From a checkpoint of a small mixture-of-experts model trained on Wikipedia: 1 pick a token.
Below are experts of layer 3 (counted from 0) of a mixture-of-experts language model. Rows are named router (the router's row for the expert), gate (a neuron's input weights, with its number), up (a neuron's input weights, with its number) and show model dimensions 0-127. Each number is 500 + 25 x the weight over its row's rms, rounded and kept within 0 to 999. Numbers have three digits each.
After each expert's rows: a language model's description of what the expert responds to; "mostly gets" lists some tokens that are sent to it at least half of the time. This comes from a sample of Wikipedia text that the model never trained on.

# expert 38
router:492507509503470577492504537468502506532498527570481511531519570512496442511479501496486498480474491478496449503511490572490440468514487522447509532488512508510509516526502506524480521506506507517462533470504488500494497519500458529494488523511478476449484503491497492479536541510458492503488511549495486518532508509479492474483492481520516478493502484496465510486501501534472506483458
gate0:563463518467531522492512471501545529492529506518508510519487532534493492486509506511486507458506502519498470520483496529434490454498537468484531521512537488498486517530524529480508527505516448561493488515525465498491558465530493518465499463464542500534524512479473490526516479505476476521474504498486465491528512494505500484478491468514508504529513508535500535496513479507519451556492
up0:524490522504452510496462514493508503484440513554468509499498470484493511490471495523492540515519512535505492548482462497458479488484506549519505492465484470536487506510487516454531480520534474515473520488490485490539502549491513522552507497487492479476518469497497499494446467509504483496483483497546502531500458433496504469509489512534470483543477464498544523523494465516511533514474
Description: Semicolons in racing or tennis listings and pipe-plus-capital tokens starting table cells, like | M, | R, ; B-EL, | W.
mostly gets: " | M", " | R", " | F", " | K", " | H", " | B"

# expert 23
router:508524514541462523473529512471501507522484480517522483443513483504476489465474513494533496482498501490518453517500519496549471488490490535450523528514461532518506533521544507531430505490522513555452498517556514461511480490470503494522510481485496503500512519484452520477505506489489500480510513496490485514529502501440481504460488490474524524517501460528535502521507514518459512465452
gate0:450483511534541535499506451507505477520500500499495556472480484512503497503527507479470500501513480522493535517492507540526506488451546510481545497496479515521522486492463491481478497450557546503488534506501479516493498479500474473503508564521494515516502598500533510488501506480507508495496501486487494502471472487454483522511488509510495498541466468474474505508517535535492490451458
up0:492531483511496514460507455542487516536445477540470539475473508496496537469497500505465533479541526499487500492453529462506512486439512463510517509470516477509501523510490517492497512491567551461487502511533497488499514535497508498475473519525477484486510498460492498533524513491477531511489478493516481480505493539556484480471522483513464560512477496504485498494467492532501546517465
Description: Short function words like no, more, so, very, less, including rank abbreviations ("seeded no. 4"), plus nationality and country words like Indian, USA, California.
mostly gets: " no", " No", " Mo", " USA", " more", " Indian"

# expert 4
router:482530520549475506496510509523501479492514487525562487492515536512463459498478500504520501455495527513484459510510518503503441489490444561466510531507464543534522491491489500491492494506495518508467463489508540508454498549524498515521509510464441480488481496480447545466466534501512477483492506496516501507531515477478488497525482434502507510502527493491501532486503485509472504484453
gate0:491489497486479468488518544459497478494467521497490527524491503522498463445505495502471545482505509516527454520458516561513486486528501518482519506500506527499513491556498487522499456517490507480467464456489530502468470471502535504511467464465511519476439529495505518508537474457486514478483505491506499497460497511511549549505512466488458524568466503505522522482515506508477495513486
up0:536458566464522463490546472507492494489503488487497496490504518476492526496507518507500472575479481521492509496476519524530526486474490475547467564470483501517513498496487503494432502515494496461494505470466485552495503475490498508490508498510460543472502526506504497519545476504489478530473531456500499534560486501492465529510489507515507534499487527540515473502524539470475499480491
Description: Single capital letters or word-initial capitals, often merged with a preceding "of", in institution and place names and abbreviations, e.g. "of H", "B.A.", "TBD".
mostly gets: " of H", " of M", " of B", " of C", " of P", " of D"

# expert 52
router:501503520530483487514484488542474489556505500519487500474452570497542468497530489501554503486486462521483451480489504536553484476508512531469466478508493486515522480514494528504468485503511442472491512463503494482490518552498506495467505490502464478473519522474533497516503523517516515537462507518493520551521553497469467495478517500455495523514479487520522471517532519530486535495510
gate0:479456527550482520489549484469508532524497524500531516515453473519452500438527507506509490511429485487480489518518504562519465474531492504526499493527525483496526523518487475499515485462522511492507479496478509477442521538518506495477494473471475523449515453452526462534500493490477513547476520477478530493526500514508501499519538479505508461508497502496494512472486534493491493489498
up0:455477542472484547530532492505505484526486511550507489460483497537494495500490502489536475524532505446498475499501486486507468508518505515427495498521493523495464509468516551537537509527532495528486491489489508490502477530527509482519494484494478534465526462549514530512458452494535474557480510498472502467501493523533504534510536525502495452513542491495490505503456513512497503476520
Description: Table cell separators and row starts in election results and sports tables, like "| Total" votes, "| +", "| −", plus won and elected.
mostly gets: " | +", " | −", " won", " / (", " | -", " | –"

# expert 1
router:555484519551531550485512522485476485473514534512481490481467546492508492525516496498522552493465484481458472529518509496488542501513496529513544549514487446502507497483523520505472520503456508542509510495499498502483490496475514564507519498524521516503502521475458543471529477514507467532479480495485515548504518471472490484492494460482490452449513463522509486527504505500475482473468
gate0:457558505534511472471448501500517493506498501461448475505493478517552481485518550482519538477493474529487459488493478481491490492486501529491534504470480466495471479462457517498496497517501500460517525493554504458466482483528491438515512521472481474498502457453488511527502509538550485500511530517525530488480509522527547455494511528510519497508505502482492503502510495484547513522501
up0:523511526475455490482525466524469473486499518463510540488491542498512511458534533478486485431500507464529498487541500524522540542458515491516456467503481474513475516516484511517531458543503502513493539499489534509503456468495523507496484500451475458520503483493479479515495495496482456497485495511513523491520467451515514480515518540489491491491503565540497489502487481496446516480491
Description: Mid- or end-of-word pieces like ot, ut, ft, ent, ly closing a word, as in Pyotr, cannot, fairly, therefore.
mostly gets: "back", "opter", " better", " norm", "ft", " received"

# expert 19
router:506506489576472502463509517496527511522569508527502519453523522494493485485494494459494541484521500460469481524507513515522511465491467508493511527479515503512491540502475501534486522526506493488495510499508456482475472529502526508514519462537469495496491510489469539515522497493542408477540501473512476487462505491483505506472490487519473455473531524527521506492543483540501494466521
gate0:493475521527458455492522540449483500498491504500447472465495500510508502496486525511516513524482522489508517479506507517500480413469482494501523508464467490553500489521513504575515496491524473526477520522471494469477529494524512497518524509505495489450466543541501497539451523465485473498510465519502509465471498492516448501482510491486489480540483520489511498496554504477484498461497
up0:522493508498515462495504479456466514486460515448495476516531504525525481525496515463448437474531494478546520509537512495489507520488488535527494488518496502488520495515494500444524507475514478478494516511458469495543560517489484520505517498498477475468541547499504470491540518522517485489464478529501490523475475499465489481465489542501516457494478512542491495510549507507480451474471
Description: Word-internal pieces er, i, u, often in foreign surnames and given names in tables, like Luigi, Foster, Jonušas, wonder.
mostly gets: "i", "er", "u", " Di", " medalist", "iger"

# expert 21
router:482523527516493491468535542464485492482502529529530505481493492563535487521488495480531546492460493472511498494505510546520517475531493508518526502490481467514495524512518552486470483519464498533495510467497481491485503498487469448534507463497501483487476524486448545496518506427535482489470475498511489495526536496509479503486558506491513488513504506474478495512500450527484574485481
gate1:509511524462566516511578482494469491526519503470528473517498507516476509515526462487505501482489467448466514538478480476464477460500452508489504495500479532524500490479476506519518518511508508488493493474475486523466466469534473531460509520508469508518504494522496500539521530478515448475500511537517485468495499539501467560516495538489507519533493488542520543493474467520504470500496
up1:522533484466550516496526494508460521538561480476525528473523548584482544489476502506517495516498503520532546492478536451508510535472497521472469473508469526516501488505492537496509512530521491510491491448523478484514503557512475496518511488519517467480485501494492497480522473476513494505500515465529507517471470495486505514459514472521518518517513473521508481519510502449521474457470
Description: Later digit pieces inside years and other numbers, especially after 18 or 19, such as 18-30, 180-3, 1-927, 23-4.
mostly gets: "300", "600", "700", "500", "895", "901"

# expert 3
router:500493518545469503497488525461481483478571539483508504527466561525516479528502508483492508473498497502495474526515510489509525504475486510457572486516505470502492484566513489506495507484464476486512528502475526492495520515520459511489498463496454468487548516494428516463479508534491509519498465508501490500532523518461489500493504546509455510455514497504514521528498511547496496479526
gate0:517469555499478504486495460479489490507516557524510503519507537487496461533538504492481548476496466504492511514468508498481487508477492530439555508512535502511526465525488491508498505471488451495485497507474522455521469542487483486474524476480495497504528573505511526518498473524486542487476517474533530487496520533497484486506524550532439478504500491538462498517483505481517482473512
up0:444500522505477488482477499515503536495461507476525480532460486477457461478483501526494509523494486484503467539525488546492493533488491504553488501463490471513557495530503514523533529553474473504556505503480471502526519510516499551517512541506500532497537500463519522466519504497482536469492511492457484495485527453505470519491479468514513507465542531524473527517515529485540508506491
Description: Mid-word pieces following short openings like p, d, comp, v, such as p-ond-ering, dev-out, sp-ending, prot-ect.
mostly gets: " moved", " tells", "ending", "ought", "oted", " leading"

# expert 35
router:528546488544475471488532526515523464545499496517501477479491474516528494485512465465491488470519534452487486457574501488514491467513486543472522516511490484511447476506509492492483491504521444477511483508524537511525520539502520498533467509480479524512514514469466557497496494489498470521487522523514497493512533501456485504505484527482464480506474513467526543504561462511484478493499
gate1:495516474502502504493511528517512461497503538507506519513483478522523494494474525528432493463498494483527479485505487525526495485470481548519461541527498503468512518505530490518518508511553507490533493505517519463523515485482443463509505496481517522449534483450470520497468537514504518431497494490573511519517487520450476487499491512545504476544500493461514495518535466482516518505497
up1:474477490495478479510503496504534524511528511462535525469530540494553493473457489469545509453497488518468498525485497498480512493547523450497495505507538474511506488463515475522498501429524473505510503497489467508481505510468513519478492510503499447492465550445541507525518528481468514539463504530518451504533504493500482493513454498487531556486487516496493483500490535475520496487511
Description: The letter r inside words after a consonant (emb-r-ace, rest-r-aint) and word-initial consonant clusters like Pr, Tr, Gr, Br, dr.
mostly gets: " Tr", " Pr", " Gr", "gr", " Br", " gr"

# expert 20
router:482505538536475517526505509482495499543486531527499456496475548526497487497535458498554497437436496511500503520538497548511475503476530511510526493495463526499511519514492534510483536504480516524504501507494538497515489553480511515481474508453469518473503511466466512478505515453486506524518513495482504540557519488469480460444486492485498549479500525485503517469509520512479503465497
gate0:506457506503464547522488502481525512522485507463500501524481509486526463524507502512471491484477473472504495476534549488543470498507548506491507457474519507521522513507469484491490455481508473504489503493443468531500532416482474488489476457559447483487497519470467508537475499484492486533468512529502497519513475493479524503507481488499501476486505532510464496474497498522574490501524
up0:505537489519500472485513495511483538506465477503523495492530474480484539487458473508512524547496522503494477478520533510467499442485507508527549487530531458531525481504533518506463532555427486481562491515508539538506477465501511441510459481508494503555478484543508525497508497522503491501475517482506489478427477491490523482499470496512519490491487498501508490489479509507496483514500
Description: Single capital letters or capital clusters starting a name or word at paragraph or cell start, such as R-egion, B-ultor, Ch, St.
mostly gets: "Ch", "St", "Wh", "Ind", "Th", "New"

# expert 12
router:547513527540498515447464474494499472507574500501512519454477570492544490526449493507548512473501509512477479489487512462486545499523449526483504524490488481509447500518514499515468513530505513547497524474479528488514523496508486465499500488504480508494523531486452497466498513513531496531485509504520449507505525489523496512519485490471498537441531506500512513503519490526488494461510
gate0:518485492495477504474462459503490517514496512513500501448481552515578525496510455510502514492504513556550464491484523468505513486509530510521509460496514489503466506457469501462476494514508519542512527502512527466509504482507479509495520524473488463510479512435482455490515488484483531523479488562487489513507526513494540434522510506526488494459516557504492487503505495509541494498497
up0:504500507552547473568515480497507529472490490464511502493512520544486502533489507535464497501504483506512471532458501484527465519513516445455470515506534490534522482517462503524510521516516483478496517502501474537449471541537467500478462525471538494533493504496465519490545461509464516510514532493529513502536519478458514524468518513510490487496460506518459510539513505488507471486508
Description: Word-ending pieces such as ade, ime, ain, ure, ate that complete words split after a few letters, as in Gr-ade, Cr-ime, terr-ain.
mostly gets: " organized", "erem", "uary", "unte", "azine", "abama"

# expert 2
router:498492511519473499506523508524468517501513526527469519526490511504532467500535473480486591498437492525466465488522510516573514483484493506489551537489498485562508492548507500514465550502487460511505494459492484501464508500474446509503503480472509473492498498477463504497513513496511468511483496497514485519516521527443494497511500501474490522514502466498473517487511505522445540500469
gate0:474480517486488485473495533492485518504523507519513497526519499537559486498501532534496523508442509500511502495500478499504507478507493497481466472528508525491439488537531496482468514545492506521487494521486478503499494500586483466524490509546507482483438468495458493533468519495531510484466449501498448570467531497485489498492495481459528519489536506483499521512534517490488466510496
up0:546522505499492543537482459469493527532490517498463492503531521486466509517517529492479499523523499491511527494494478463428488509514479516531469504507515499486512513511494514422477522525477470497549548528466498491493467515489461493490476545461467519468516479509490473464535523542501474500463493495520510445519479501502514490477500480488474464500441492496491480504524529476506526505530
Description: Pipe separators between numeric cells in wiki tables of votes, scores, percentages and sports results, such as 56.26% | 43.
mostly gets: ") | ", " | ", "\" | ", "% | ", " |  |  | ", "a | "

# expert 8
router:485502534528494483446517492455504512519530510505521477437487493506483493514478493499477541483530506489503489514515487476523542510479450503504489546500473472497493500505517506525476533526487505513499499503560519496492511510504504486492520471483450533510456534481481529467513509511513449557457480487497514532553529490464501532503463503511451487457463477515517496499537475536484484450485
gate0:490524520503522481515500521475526497485482510546449469480525509518462492521481540488448496509483490501572488499558471465527502457473463485517491469534510453499511476511506478484502501532479487496489514489541457465499508511484479488502543481458489497464486503504498538493509524516490456476482452469489545549488495489508511502499484494516541491529512441528476519528511490497474518515533
up0:496507477500525494509536576481479525467511475501501475496493499530517513467494486482483486475521470538547495510423546473457534520559512516472499478505482521479500515498508477495468508534493522492536493498451543502496503491526506448495466499550506500505498530478479489528459513512501516509516503541482460492496517499482467518492499473480505463460475463541456513501508498500506490506548
Description: Mid-word pieces ending in a vowel, especially -he, -che, -ne, -te, -ou, -ie, in names and ordinary words (cou-che, Clit-he-roe, bay-ou).
mostly gets: " Che", "che", " he", "te", "he", "ne"

# expert 55
router:523566520542485513494504497457511491503519508527490492502487494544507505530492493472482530465501485496509473481538540535550485485510483500513565518503527512493522478488496480522474481514535500504466497516530481504483506559479506523527488502481420523462558502485511535481526534483513460496481541508490466496535505531484500517505498457467515472520490539520519492483531469523465500485513
gate0:499505468513466536452488525528490484501493477554507493543515512484564506516451508504492458460503518510521516482511464572494464490546543546508484491492535493496526540483568504489494465515519503519479500506488521491478534528507508495509493520488508504486523504488501508466509495527482516515542472481505452507506532534520498481545480483502483490496493534454523470540504499519508493474539
up0:500495485492503542466505562536507507496536473497507464522543481521505493527531515527496532486511477493531506490453511503481512436503514530495512520494498486456480498503520512517540484457446491511501528487468481496535493536498530509458540459491484489514437480497509494484512504510485448512464527504494503491552501434458502494462517501455542486512475460522496519479494495499496498495480
Description: Initial capital consonants H, K, P, G, D and inner h, starting foreign names or words: Bhaskaran, Kuniev, Dewhurst, enhanced.
mostly gets: " H", " K", " P", "h", " Kh", " G"